Experts of a small language model.
Size: vocabulary 30067, 27.9M parameters.
Experts: 64 experts in each of 12 layers, 32 SwiGLU neurons an expert, 4 picks a token, a softmax router, a shared expert of 64 neurons.
Below are experts of layer 9 (counted from 0) of a mixture-of-experts language model. Rows are named router (the router's row for the expert), gate (a neuron's input weights, with its number), up (a neuron's input weights, with its number), down (a neuron's output weights, with its number) and show model dimensions 0-191. Each number is 128 + 24 x the weight over its row's rms, rounded and kept within 0 to 255.
After each expert's rows: a language model's description of what the expert responds to; "comes after" lists some tokens at least twice as common just before its tokens as in all text. This comes from a sample of Wikipedia text that the model never trained on. Tokens count by the router's weight.

# expert 41
router [107 145 122 118 154  85 128 120 130 136 113 126 126 113 141 157 115 153 112 111 133 122 104 119 141  95 146 149 140 126 120 143 105 152 199 132 117 127 139 129 112 128 130 142 128 148 135 122 133 122 119 128 152 125 113 154 189  85 110 120 110 124 175 105 145 129 101 134 105 114 137 133  92 143 164 123  74  77 141 114 120 147  95 144 191 106 126 165 157 128 147 130 112  86 130 128 118 142 102 164 124 122 156 119 167 155 117  97 159 174 124 130 157  80 159 121 115  83 127 156 130 126 133 142 175 153 102 140  85 103 139  90  98 116 111  98 182 142 148 114 121 128 112 157 137 129 133 119 120 109 120 157 103  93 172 140  90 166 121 133 110 146 142 155  90 133 141 114 140 145 137 127 112 138  99 135 130 142  94 180 153 209 151 178 150 123 122 138 138 113 154 152]
gate0 [ 89 124 101 104 125  88 106 125 165 150  95 135 135 155 131 134 132 135  93 141 161 132 179 143 137 125  96 146 140 107 112 106  82 128 140 129 171 117 161 133 109 182 132 116 129 143 119 144 153 138 117 173 105 143 140 110 177 155 122 105 139 104 152 115 123 161 135 134 134 103 165 137  56 124 137 184  93  88 127 160 131 112 124 113 165 108 142 109 134 136 118 111 129 152 147 124 128 146 141 137 113 110 134 159 102 115 127 116 138 152 123 101 114 110 114 163  89 162 111 126 118  57 118 118 153  88 117 135 104 135 174  91  83 129 137  84 161 136 128 162 116 129 137 120 144 111 146 126  52 125 116 108 129  73 117 123 119 132 125 133 110 130  88 105 142 119 156 134 135 127 123 148 143 131 114 119 142 143 125 199 121 170 154 164 132 145 135 151 135 105 163 151]
up0 [ 82 123 123 148  86 104 116 137  94  80 129 139 151 191 138 124 134 110 104 116 143 166 142  89 163 118  64 135 127 104 151 152 145 115 176 118 134 145 140  99 103 111 130 161 108 122 112  97 162 130 114 128 118 153 129 107 120  96 103 136 122 109  95 137 138 138 104 134 109 149 157 171 162 109 115 135 131 124 111 132 131  86  86 126 128 130 103 189 116 100 106 112 179 143 161 139  65 111 103  87 123 122 142 121 132 146 167 107 145 145 119  80 131 124 134  99 164  83 111 121 149  93  89  72 132 112 126 122 101 156 149 149 177 121 126 166 151 110 131 134 155 126  89 131 115 125 146 119 135 126 122 109 144 119 147 133 129 128  91  99 121 128 144 126 149 127 123 121 139 127 117 131 147 112 137 180 146 129 103 135 121 184 193 111 120 136 147 118 127 120  90 141]
down0 [173 114 108 180 153 131 133 171 102  96 162 142 126 140 124 125 117 145 118 129 104 110 138 147 126 114 141 117  91 137 149 141 146 123  74 153 114 106  79 155 112 149 123 113 171 149 147 120 133 151 155  94 129 107  57 112 108 135 112 118 140 135 123 106 100 134 112 126 122 126 109 131 140 146 122  95 173 145 140 123 175 112 146 126  94  82 121 125 164 129 101 147 176  76 162 111 133 174 120 149 120 168 147 137 135  95 106  93 110  74  91 127 108 127 154 129 117 138 124 159 133 125 143 127 172  92 147 114 163 143  88 117 163 141  62 150 162 128 136 124 120 120 153 142 103  82 112 108 101 122 148 129 168 132 102  71 138 107 150 146 124 127 141 136 165 124 136 113  97 181 130 136  88 129 119 130 125 135 141 137 141 117  97 109 119  90 102 131 142 127 134 109]
Description: Main action verbs and their word pieces in narratives and plot summaries, such as moved, took, seized, disapp-ear, rein-terpreted.
comes after: " to", " was", " and", " is", " be", " were"

# expert 59
router [ 69  77 138 161 144 112 132 140 141 124 141 125  83 128 126 152 124 130  96 147 129 145 138 111 122 105 132 109 142 140 129 112 161  87 178 121  98 144 157 159 145 143 157 111 135 129 137 132 129 123 129 107 129 160 116 150 159 153 123 146 113  74 189 133 133 137 115 112 141 135 121 141 118 136 110 122  54  62 108 132 120 154 118 139 155 139 138 119 148 127 117 171 114 116 149 151 119 124 129 148 126  85 122 170 184 159 133 132 132 151 101 145 151 132 126 125  64 121 119 122 130 163 112 167 128 175 118 107  92  94 143 118 102 131  93 128 194 140 144 108 124 122 111  98 105 135 105 135 137 140 121 139 128 125 132 145 164 158 160 112 113 111 134 121 111 109 128  99 149 112 193 136 119 112 131 102 141 103  86 184 159 167  94 132 170  91 117 136 115 136 133 125]
gate0 [119 136  92 103 146 141 144 138 111 134 156  90 111 150 112 174 137 102 143 145 168 128 144 158 119 118 109 141 194 115 101 101 132 130 151 104 173 102 143 150 119 120 155 130 160 121 118  87 101 119 155 142 124  87 130 108 137 124 151 167 110 164 139 137 171 155 108  94 146 133 104 124 113 147  87 126 103 123  99 151 122  99 149  81 168 138 149 120 131 121 127 144  68 153 151 147 113 128  95 139 109 134 139 159 139 183  68 151 114 133  89 105 137 165 135 137  95 108 126  89 131  93 110  99 129 116 138 134 114  72 125 121 121 121  80 150 114 151 171  95 124  92  74 110 141 112 120 134 123 124 102 123  98 122 154 154 111 147 119 133 104 137 120  93 122 124 113 127 141 110 117 153 132 112 122 137 180 167  82 131 106  99 163 130 153 135  86 137 127 127 109 116]
up0 [162 149 116  92 163 109 142 119 129 103 132 147 149 109 165  86 117 115  95 110 120 135 136 141  68 153 114 154 150 122 128 102  89 130 107 105 121 159 109 124 154 142 112 134  68 149 129 201 147 123 129 123 139 111 115 123 142 161 111 103 145 124 143 123 141 142 147 157 156 138 114 149 132 160  94 111 141 149 138 111 132 173 104 162  96  84 124 137  80 156  74 126  98 144 103 156  97 161 141 140 162 117  78 126 119 140 162 101 158 123 138 159 177 139 151 154 105 131 140 132 137 105 129 112 128 143 147 101 101 138 159 144 129 152 112  82 112 147  92 119 142 127 124 103 170 122 149 100 131 126 114 130  99 116 131 131 155 112 128 155 110 130 138 115 148 164 139 155  77 133 136 150 111  94  84 113 158 103  82 111 139 111 119  80 129 166 124 125 102 154  90 146]
down0 [118 117 133 169 129 102  91 112 121 130 106 113 135 144 125 132 132 134 151 123 114 102  96 121 132 139 125 106 125 150 124 110 146 167 132 108 127 115 122 122  92 167 127 188 128 140 137 106 128  94  91 158  92 127 144 135 105 119 136 172 185 102 104 150 176 108 140 128  84 149 129  79 146 145 165 113  91 105 151 122 127 139 169 108 131 185 143 104 116 110 129  98 126  91  93 154 137 130 124 132 118 170 122 163 151 174 132 139 141 138 143 120 113 165 129 122 152 129 150 149 133 160 161 151 131 122  88 131 125 113 132 110 117  83 125 131 121 162 138 106  96 120 109 181 134 125 146 139 145 158 109 172 145 141 122 140 140 114 139 136 104 128 145  84 121 166 136 127 189 135 149 151 154 108 112 194  99 110 177 120 163 129 140 172 102 145 132 146 134 179 144  86]
Description: Verbs and particles after was, is, to or a subject in biographical prose, such as been, became, founded, "turned out", "sport-ed".
comes after: " was", " to", " he", " is", " were", " and"

# expert 33
router [121 115 109 129 113 150 126 146 151 146 147 122 136 147 120 111 119 117 101  95 117 126 133 132 137 121 142  97 122 126 141 160 189 126 147 129 116 130 115 137 121 123 144 116 165 131 140  97 117 153 154  98 104 167 164 161 110 143 117 156 121 157 144 123 119  96 107 114 125 125 108 143 114 154 156 151 166  83 157 119 114 116 113 113 107 138 135 144 141 135 136 141 122  97 140 173  84 166 103 123 103 142 181 116 149 101 129 145 138 128 127 138 103 155 165 103 108 151 101 113 113  96 163  80 141 135 174 155 153  88 138 139 160 152 132 138 129 117 106 106 140 118 109 117 152 114  43 106 111 126 146 144 154 158 169 132 159 146 129 114 131 165 101 108  83  80 127  95 110 101 128  90 141  85 109 118  91 131 104 183 146 124 168  63 121 128 118  75 130 134 103 103]
gate0 [ 98 120 137 118 123 152 141 153  89 128 136 133 139  99 142 201 103 139  92 126 105 107  74 125 135 138 113 115 101 166 111 174 130 143 129  96 132 118 149 146 140 148 160 136 116 118 125 144 187 104 106 118 149 163 145 143 121 210 155 109 166 112 160 143 119 132 134 103 133 128 149 171 122 136 101 134 124  99 134 139  55 134 139 145 158 118 107 108 112 105 121 114 150 145 138 128 173 126 115 122 153 139 143 142 118 133 152 100 121 130 141 160 103 114 152 135  90  88 116 133 168 166 138 179 117 122 139 128 122  61 119 142 132 162 101 109 178 118 146 162 112 118 138  76 128  96 109 128 128  90 124 108 127 144 143 142 142 135 173 125 165 186 114 114 107 111 112 122 123  89 155 141 149 175 113 150 116 130 138 144 108 135 146 151 117 134 124 156 130 129 132 142]
up0 [ 89 116 113 155 108 113 138 126 187 150 149 145 146 126 141  99 153  70 158 126 120 164 180 138 116  83 119 114 136 158 144 122  99 119 148 149 132 107 122 122 128 147  94 116 106 150 130 107 131 128 100 116 118 139 134 144 112 112 103 122 122 151 128 165 151 137 126 147 159 134 179 120 154 104 142 106 139  87 140 120 134 126 184 135 136 133 116 136 116 156  59 120 114 110 155 130 124 127  86 135  96 114  89 152 111 116  97 121 147 127 118 141 147 102 159 108 166 129  93 125 140 140 123 129 121 128  96 123 128 122 140 168 151 135 116 128  87 124 131 146 125 123 129 145 120 112 118 161 180 178  75  92 184  64 130 132 146 185 131 112 116  86 125 141  99 110 155 143 101 177 135  86 114 146 145 135 137 122 111 128 136 143 161 108 166 122 190 145 123 150 101 128]
down0 [152 158 123 122 152 133 119 109 155 136 108 135 158 168 136 144 141 149 150 109 110 153 136 111 139 152 127 102 116 170 120 139 135 165 141 139 115  99 154 124 108 126 136 106 100 112 109 115 110 111 124 110 133 148 116 131 133 106 132 100 159 122 193 124 145 113 140 116 141 141  99 160  84  95 139  97 143 166 132 102 126  81 156 124 134  92 139  86 113 116 111 109 147 125 135 119 119 105 125 124 162  92 139 138  80 148 135 111 126 151 124 134 152  84 139 114 138 144 135 143 125 121  63 169 123 157  98 108 177 142 119 133 119  76 177 132 163 165 115 167 158 121 100 125 121 166 151  86 143  88 110 150 146 160 129 124 111 137 126 151 151 135 128 128 139 129 208 132 155 183 122 137  87  96 119 193 126 139 153 121 117 129 118 152 146 182 128 135 153 133 172 126]
Description: Linking words and separators in cast, crew and credit lists, such as with, by, featuring, starring, commas, dashes and pipes.
comes after: " |\n", "\n", "\"", ")\n", ")", ".\n"

# expert 6
router [119 134 142  89 123  77 139 145 110 162 108  82 120  97 136 128 130 115 124 113 170 140 170 121 123 112 140 140 126 148 114 138 129 102 145 122 129 146 136 152 141 152 110 113 178 114 134  95 105  87 114 108 116 100  90 101 126 111 145 108 131 183 133 139 133  98 145 111 158  98 130 131 160 140 192 149 117 132 144  97 136 185 176 145  90 136  89 169 125 124 143  84 149 111 123 118 132 118 131 111  75  94 111 159 107 142 105 170 111  93 136 150 159 135  89 105 107 119 126 120 117 163 116  81  81 133 114 146 110 131  61 133 110 138 137 124 114 112 139 115 124 145 155 159 127 133 164 132 119 136 105  81  84  92 122 134 120 145 127 107 159  80 100 123 131 118 137  96 122 147 108 141 127  83 129 133  93 145  92 100 140  93  89 130 138 151 149 142 114 114 125 146]
gate0 [128  93 183 146 162 125 124 145 112 120  95  97 160  92 139 111 152 177 123 107 117 111 141 149 132 134 119 161 108 134 119 205 138 136 149 107  98 117 129 140 154 169 101 135 122 142 126 166 139 140 140 145  74 159 138 101 142 139 160 129  96 129 149 132  96 168 111 161 160 153 154 122 140 121 179 143 107 148 176 128 119 130 141 134 147 154 116 113 122 144 144 123 121 107 145 125 172 138 201 107  95 156 139 146 103 173 113 120 154 139  98 160 155 148 115 122 125  84  79 130 118 147 103 128 104 132 142 123 140 108 137  85 103 175 119 141 163  94 125 105 117 167 143 143 145 115 122  79 152 142 146  81 140 161 121 111 127 104 112  78 138 115 121 133 130 129 128 127 137 141 136 142 135 105 134 101 126 108  98 142 122 101 103 119 114 152  96 159 170 121 161 108]
up0 [ 74 139 121 134 114 109 119 123 134 108 146 141 135  91 163 154 105 133 162 137 101 114 127 160 105 148 123 148 168 150 146 120 135 154 109 117 191 121 150 140 131 111  72 124 135 146 103 127 136  88 127 107 159 113 163 151 133  95 110 104 158  79 156 143 126 121 127 153 114 135 120 118 118 154 144 110 105  86 155 125 111 102 126 145  79 115 139 128 138  79 139 127  97 122  96 127 155  87  92 148 137 117 103 120  99 124 124 150 118 144 147 150  99 148 103 105 112 123 169  90 118 128 131 144 145 115 183 140 132  94 125  84 131 115 183 117 154 111 148 114 126 110 115 153 140  82 170 143 122 112 121 215 126 117 109 134 148 123 130 107 121 122 112 112 159 113 117  99 167 165 129 150 137 162 149 177 165 169 136 109 137 128 156  90 136 162  99 125 105 121 106 122]
down0 [106 165 148 125  84 122 142 108 201 116 146 165 122 149 117 103 183 116 126 100 119  69  75 143  87 132 105 134 127 134 133 131 130  84 123 149 176 120 144 107 147 129 102 112  85 139 153 110 119 153 139  91 128 115  96 171 133 108  85 139 116 141  86 135 120 134 122  84 119 102 109  86 144 108 162 126 157 138 143  83 128 130 147 137 130 166 140 142 140 140 127 101 125  90 140 161 167 114 106 130 139  85 146 154 139 165 134 118 171 118 117  98 126 145 116 131 101 145 146 118 129 133 125 163 153 150 146 139  87 133 101 126 116 144 129 113 119 108 153 159 122 105  90 140 128 138  95  94  98  82  96 101 134  80 187 136  94 115 125 136 166 133 160 102 130 126 132 132 144 126 158 137 140 159 138 150 126 112  96 154 166 145 111 110 134 140 123  99 107 119 112 156]
Description: Single digits inside numbers in statistics, coordinates and converted measurements, plus unit words like km, ft, sq mi.
comes after: " ", ".", " (", "–", "′", "°"

# expert 37
router [134 161 108 133 118 158 139 132 105  92 145 166 158  89 164 117 133 151 159  99 154 127 140 137 136 112 147 144 107 102 144 136 129 146 150 122 141 135 147 177 104 106 148 115 119 104 117 126 191 137 144  94 138 171 144 157 159 140 152 129 144 143 123 147 134 113 134 145 110 141 142 126 117 139 109 151 157 133 125 136 128  88 144 137  95 125 107 171 114 122 129 131  89  97 136 107 166 160 143 140 140  99 100 116 146  99 155 165 135 156 184 134 182 126 148 199 131 104 110 139 101 108 160 127  90 144 124 134 144 139 146 113 168 157 135 112 129  91 169 113  84 155 126 151 132 121 122  85 121 141  82 134 128 136 112 125 173 145  96 149 149  74 142 119 149 159 191 157 125 101 147 121 152 134 111 119 136 101 172 157 146 184 124 111 107 129 158 138 118 135 121 164]
gate1 [143 147  94  76 126 154 135 120 118 140 132 155 103 122 131 102 165 144 140  82 128 116 130 118 131 166 136 110 122 137 130 117  93  98 163 144  88 137 151 147 117 125  96  95 124 139 147 110  82 102 113 111 110 117 151 182 152 116 165 133 207 114 130 134 150 122 128 137 167 131  95 100 129 125  95 107 116  84 170 127 104 115 130 134  85 129 113 131 122 149 118 119 175 152 119  92 174 134 147 118 170 103 138 132 113  94 134 159 154 113 139 106  95 147 125 120 155 157 153 138 142 114 129 131 187 145 112 159 119 124 101 120 112 194 144  88 106 111 127 128 115  82 142 115 128 142 114 113 114 175 113 151 138  85 101 108 179 125 179 125 171 112 119 127 135 160 178 130 124 135 131 119 125 130 131 142 116 122 144 151 113 124 141 123 144 135 169 155 111 154 164  95]
up1 [168 144 166 107 130 139 150 168  99  93 120 121 143  84 127 109 128  94 124 125  92 142 127 132 117 124 117 134 160 135 114 154 162 131 181 160  97 117 105 158 101 138  93 127 165 115 174 114 156  87 121 148 133 101 128 148 119 127 141 187 129  86 127 124 102 180 142 128 116 123 135 119 136 105 123 116 125 156  84 124 123 131  96 163 157 128 146 127 134 122 157  97 124 122 153 120 104 157 166  81 110 111 106 146 132 116 121 130 148 135 126 136 166 117  80 147 131 145  90 152 107 106 137 139 177 131 113 144  96 134 134 129 154 120  91 158 168  87 163  91 129 104 109 160 120 140 122 110 100 106  87 107 143 124 115 137 180 149 152 157 139  93  92 123 156 121 130  82 140 128 133 139  99 173 148 115 140 107 115 161 166 119 128 122  78  80 133 147 119  99 151 111]
down1 [138 154 105 128 122 109 192 129  98 125 122 137 170 135 129 151 140 119 137 117 151 131 132 128 145 134 122 132 134 132 145 163  84 109 161 149 180 164 144 128 157 114 120 158 112 126 136 139 135 131 153 137 139 159 111 129 109 103 134 125 113 153 144 155 126 117 122 112  93 105 113 108  94 129 123 129 208  90 129 125 136 127 121 152 147 119 127 134  79 176 115 152 114  93 110 136 129 110 141  96 196 170 111 106 109 154 168 102 123 147 139 137 143 120  98 121 122 151 116 132 103  91 129 114  59 145 133 126 148 109 112 175 159 143  85 154 142 127 160 128 123 149 128 125 123 136 122 119 124 159 130  98 102 138 122 146 114 135 130 146  93 105 147  89  89 109 139 136 135 159 158 130  87 141 135 122 135 136 138 152  89 155 145  77  80  97  72 162  92 118 123 192]
Description: Leading pipe characters that start table rows, plus infobox and list labels such as Born, Died, Website, Pld, and ==.
comes after: " |\n", "0", ")", "\n", "1", "2"

# expert 12
router [104 153 137 171 146 156 127 146 107 140 128 150 144 133  83 110 119 184  96 130 116 116 180 145 165 150 126 108 153 111 150 103 179 112 161 109 117 130 142 170 102 151 167  82 136 136 101 118 108 119 116 123 100 136 163 158 125 119 132 113 158 171 102 106 136 162 147 107 132 132 104 148  98 136 111 105 178 138 135 133 136 139 140 122 141 137 128 151 112 114 124 100 149 111 165  99 137 135 107 160 107  87 108 143 130 121 130 163 118 164 160  78 127 139 124 169 102 136 113 133 115  76 178 152 206 142  67  75  85 146 162 126 125 130 127 131 126 153 150 150 125 125 107 164 143 121 119 118 119 105 118 112 144 138  88  95 119 136 143 140 138 117  78 110 122 110 135 135 161 146 133 120 131  97 111 117 126  87 128 143 139 188 140 123 146 124 149 128 110 136 156 120]
gate1 [118 148 106  91 125 104  89 139 142 165 123 117 169 123 104  85 136 142  73 163 110 144 163 143 118 150  96 108 127 147 135 128 177 117 181 138 181 105 144 168 124 142 165 106 111 118 118 104 103 154  97 117 130 126 150 102 143 119 135 130 138 117 126 110  96 131 141  99 150 138 123 103 119 103 106 174 153 124 157 143 155 100 128 196 136  92 135 167 144 126 109  98 111 103 130  85 114 129 101 135 132 163 100 166 108 165 137 131 139 156 125 126 132 133  96 128 119 118 154 118  96 127 141 127 130 180 146 109 125 139 152 137 171 129 135 105 160 163 132 146 108 101 170 159 130 126  87 121 108 135 144  96 155  64 118  92 104 136 133 114  97 110 116 121 132 121 124 179 125  92 136 113 146  91 172  83 142 131 143 100 104 144 149 130 147 114  85  96 136 118 130 137]
up1 [127 128 122 121 133 126 111 149 153 108 118 131 176 140 126 109 152 121 103 213 141 124 125 130 127  83  87  95 101 140 164 102 132 124 116 154 148  96 132  89 144 113 106  72 100 153 124  99 135 109 111 140 133 104 140  83 137 110 122 112 145  78 155 120 112 155 109 134 149 110 117 103 115 115 111 175 160 112 136 124 111 132 172 209 131 121 139 134 137 122  81 112  89 131 113 123 172 116 119 126 126 125 118 141 122 137 160 130 126 108 101 120 125 129 137 117 143 114 136 123  91 128 122 104 119 157 131 101 112 110  99 131 111  90 115 163 128 160 133 129 104 127 131 180 115 153  80  67 142 122 157 116 139  91 133 112  91 174 161 102 142 121 112 143 105  83 146 149 123 120 107 113 134  90 143 128 126 151  95 106 104 156 170 121 173 158 120  97 147  88 148 122]
down1 [122 168 129 100 172 124 179 128 147 162 131 114 160  80 120 118 131 131 104 119 124 144 145 106 164 151 138 131 127 168 162 108 138 151 134 108 104 112 128 140 136 123 140 122 176 113 113 108 125 101 137 171 132 142  78 128 122 130 151  98 144 120 107 115  94 160 130 116  93  77 121 133 140 158 103 175 255 145 132 102 170 146 107 110  87  98 161 136  78  93 158 124 117 126 149 127 123 123  87 166 154 116 120 137  99 115 140 134 127 117 101 116 140 116 121 126 121  98 117 100 138 117 143 106 136 156 132 147 113 126 138 126 120 118 116 112 134 117 172 131  83 137 141  91 139 121 115 130 145  89 127 148 139 114 104 133 129 178 172 128 116 109  92 146 128 132 154 100 125 139 132 119 167 120 136  71 133 136 107 112 150 123 111 128  95 151 115 121 128 115 120 145]
Description: Pipe separators between cells in wiki tables of sports results, rosters, filmographies and survey data, plus some semicolons and colons.
comes after: " |\n", "0", ")", "1", "2", "3"

# expert 51
router [113 123 117 124 135 101 118 147 121 110 102 125 103 127  65 112 129 125 137 160 162  71 151 141 153 113 136 107  78 115 133  97  72 142 133 108 185 141 124  86 155 135 155 115 110 125 128 102 106 138 102 139 116 135 155 131 141 136 141 138 110 110 160 150 127 166 122 106 119 114 120  97 169 124  94 113  90  82 149 112 120 110 107 133 105 123 128 111 110 103 133 103 165 106 142 177 135 166 124 156  87 107 145 118 157  99  93 135 155 160 168 121 109 107 100 119 123 134 117 134 127 149  95 137 101  97 143 144 125 140 138 111 127 100 150 162 124 147 149 107 114 129 141 118 123  80 157 142  92 143 121 124 165 152 103 153  85 102 143 146  91  69  92 135 155 149 125 125 166 117 132 173 144 169 133 142 130 129 139  84  78 144 102 133  92 117 105 151  99 163 108 102]
gate0 [130 140 133 146 128 151 116 172 128 114 112 104 130  95 127 131 124 129 162 114 129 145 119 134 115 147 112 151 104 149 142 117 124 140 120 153 164 116 102  89 157 131 103 162 143 131 169 136 109 167 123 120 136 110 111 133 155 141 152 113  98  67 153 153 136 132 149 129 159  99 117 104 159 141  69 152 120 140 135 104 114 113 131  83 143 195 156 148 136 144 132 141 118 103 112 133 154 122 109 102 123 183 145 139 132  85 173 120 186 105 181 127 143 127 150 107 117 126 101 158 113 135 116 156 150 151 108 107 111 129 176  91 134 141 133 119 136 122 130 137 117 149 143 133 150 157 187 123 146 167 155 123 163 114  98 126 122 107 105 141  82 133 113 130  84 147 183  94 141 154 126  90 148  90 105 162 121 147  98 168 148 122 170 128 101 104 118  92 154 126 151  95]
up0 [117 105 199 124 128 131 142  64 126 133 109 130 128 137  63 116 144 109 126 157 140  98 185 125 102 114 128 135 137 131 123 142 120  82 102 144  67 155 133 128 102 111 122 107 113 140 135 149 119 146 143 169 106 126 130 104  95 129  98 121 118 144 147 103 127 125 135 105 128 161 120 131 155 122 138 135 129  88 116 121  72 101 137 117 100 146 152 147 160  83 112 107  95 115 128 156 174 145  91 155 160 136 106  97 129 128 130 133 140 139 165 106 115 138 103 114 144 121 136 119 135  87 112  70 181 124 105 135 103 105 118 124  98 131 114 150 151 114 127 102 114 114 121 141 131 138 132  90 163  86 122 118 111 121 111 139 109 168 141  98  82 114  95 149 131 104 167 107 136 141 155 141 157 135 112 124 120  76 141 171  70 155 140 126 114 159 107  95 157 137  97  99]
down0 [121 112 108  87 165 118 100 137 112 123 130 161 170 135 157 122 127 142 122 107 117  91 124 143 157 123 146 127 167 115 126 172 143 146 128 138 146 126 125 112 128 181 138 140 114 175 109 119  83 134 175 121  76  95 143 158 124 179 160 131 126 123 118  80 146 112 141 162 168 141  89 121 133 121 120 134 197  55 105 151 162 122 141 138 123 103 127 114 121 132 152 133 159 149 139 114 134 103 113 153 119 138 144 121 118 127 147 141 148  94  98 172 138 157 152 126 158 111 135 155 104 119 107 118 174 101 175 160 120 106 114 128 122 117 163 140 138 126 134 154 166 129  95 139 142 117 127  98 150 124  79  58 102 134 134 134 138 153 173 108 130 141  84 154 124 148 128 119 120 110 118 152 108 109 105 114 171 103 104 124 118 127 107 109 150 125 151  93  86 136 139 151]
Description: Time words and clause openers, such as time, years, season, month names, when, before, However, often after a number or the.
comes after: "20", "19", " the", "18", " a", " this"

# expert 32
router [144 113 160 124 101  95 144 144 112 122 108 122  99 102 118 125 122  92 142 138 101 135 179 104  86 127 142  95 114 126 136 146 129 108 132 131 185 142 149 158 145 145 155 114 156 169 114  95  91 152 123 169 136 156 133  98 154 135 148 103 131 143 143 121 122 142 171 141 136 102 152 113 119 124 134 141 130 168 126 126 103 107 158 124 131 136 117 104 126 165 162 154 116  92 159  81 126 177  94 122  96 123 141 145 148 146 146 159 127 137 106 123 121  95 101 112 106 163 139 137 121 129 108 145  87 157  66 120 142 132 155 179 171 144 104 132 103 120 159 125 117 164 151 146 116 112 134 109 148 112  83 128 109  87 173 141 118  83 102 123 118  84 132 149  71 116  99 134 159 121 147 175 115 133 188 134 134  98 152 107 150 137 118 134 125 106 108 177 135 116 145 155]
gate0 [120 132 150 142  80 137  95 158 120 156  88 132 121  67 110 135  82  92 142 125 116 121 161 142 106 135 114 143 163 107 107 190 144 131 159 126 139 140 135 144 131 122 160 129 131 166 107 105 102 157 128 124 128  98 114 128 133 110 120 146 146 124 107  88 150 144 132 129 135 116 128 137  97 150  89  96 132 175 108 121  87 145  85  98 126 160 123 142 125 145 163 141 102 110 108 127 180 187 129 134 133 134 109 108 131 130 118 164 142 140 148  89 138 130 137 105 139 111 142 134 103  87 141  82  94 129 159  90 113 116 178 134 140 167 143 137  91 135 196 113 124 191 114 146 142 129 131 134 164 138 119 111 121 133 123 152 135  90 142 132 126 166 147 108 114 143 108 176 161 120 155 146  98 126 152 155 117 135 145 112 143 125 134 161 111 106  80  93 128 141 178 124]
up0 [124 162 151 114  94 158 142 121 116 140 121 108 144 116 117 101 124 155 131 116 168 102  85 109 146 166 145 123 102 177  92 115 156 124 124 103 103 102 145  93 128 135 141 150 151 133 122 150 103 146 157 148 130  97 125 112 133 175 151 125 145 143 159  87 132 145  89 150 137 102 138 139 124 109 103 110 149 101 125 133 139 158 162 148 131 134 122 126 121 122 137 131  98  94 179 155  93 125 163 160 131 148 116 140 104 101 108 110 134 107  78 169 151 147 117 126 138 124 146 112 162 104 110  98 134 151 164  95 161 130 123 143 141 123 130 153 151  76 106 164 109  73 128 176 161  83 156 126 147 118  69 123 141 128 115 157 109 174  96 168 164 129 126 117 165  98 147 105 133 158 122 143 120 116 132 138 176 113 132  84  81 153 116 108 136 114 138 133  96 100  93 106]
down0 [117 139 150 141 141 147 179 135 161 124 127 118 145  91 131 136 114 175 107 139 139 153 102 129 146 106 147 119 110 165 165 110 156 168  97 140 155 121 148  99 163 141 131 107 170 154 133 131  50 145 152 148 130 124 107 140 119 171  96 146 155  93 111 112 111 121 153 146 146 154 108 135 119 103 138 153 151 107 122 141 149 156 103 159 143 109 151 149 145 125 136 129 105 100 118  88 145 150 109 133 167 137 182  99 123 109 123 162 131 132 125 136 103 125  87  61 106  95 112 147 103 183  73 118 130 129 162 116 121 129 119 154 139 121 114 139 100 146 115 105 156 151  91 152 121 118 172 102 117 163  98 112 112 127 141 104 101 141 182  93 156 121 132 158 142  96  93 130 137 140 140 146 137  86 118  97 133 159 114 116 113 124 110 130  82  97 121  96 139 140  97 126]
Description: Digits in tables, dates and coordinates, plus quantifiers and the "of"/"than" after them, like some of, many of, more than.
comes after: " ", ".", "–", " (", " one", "10"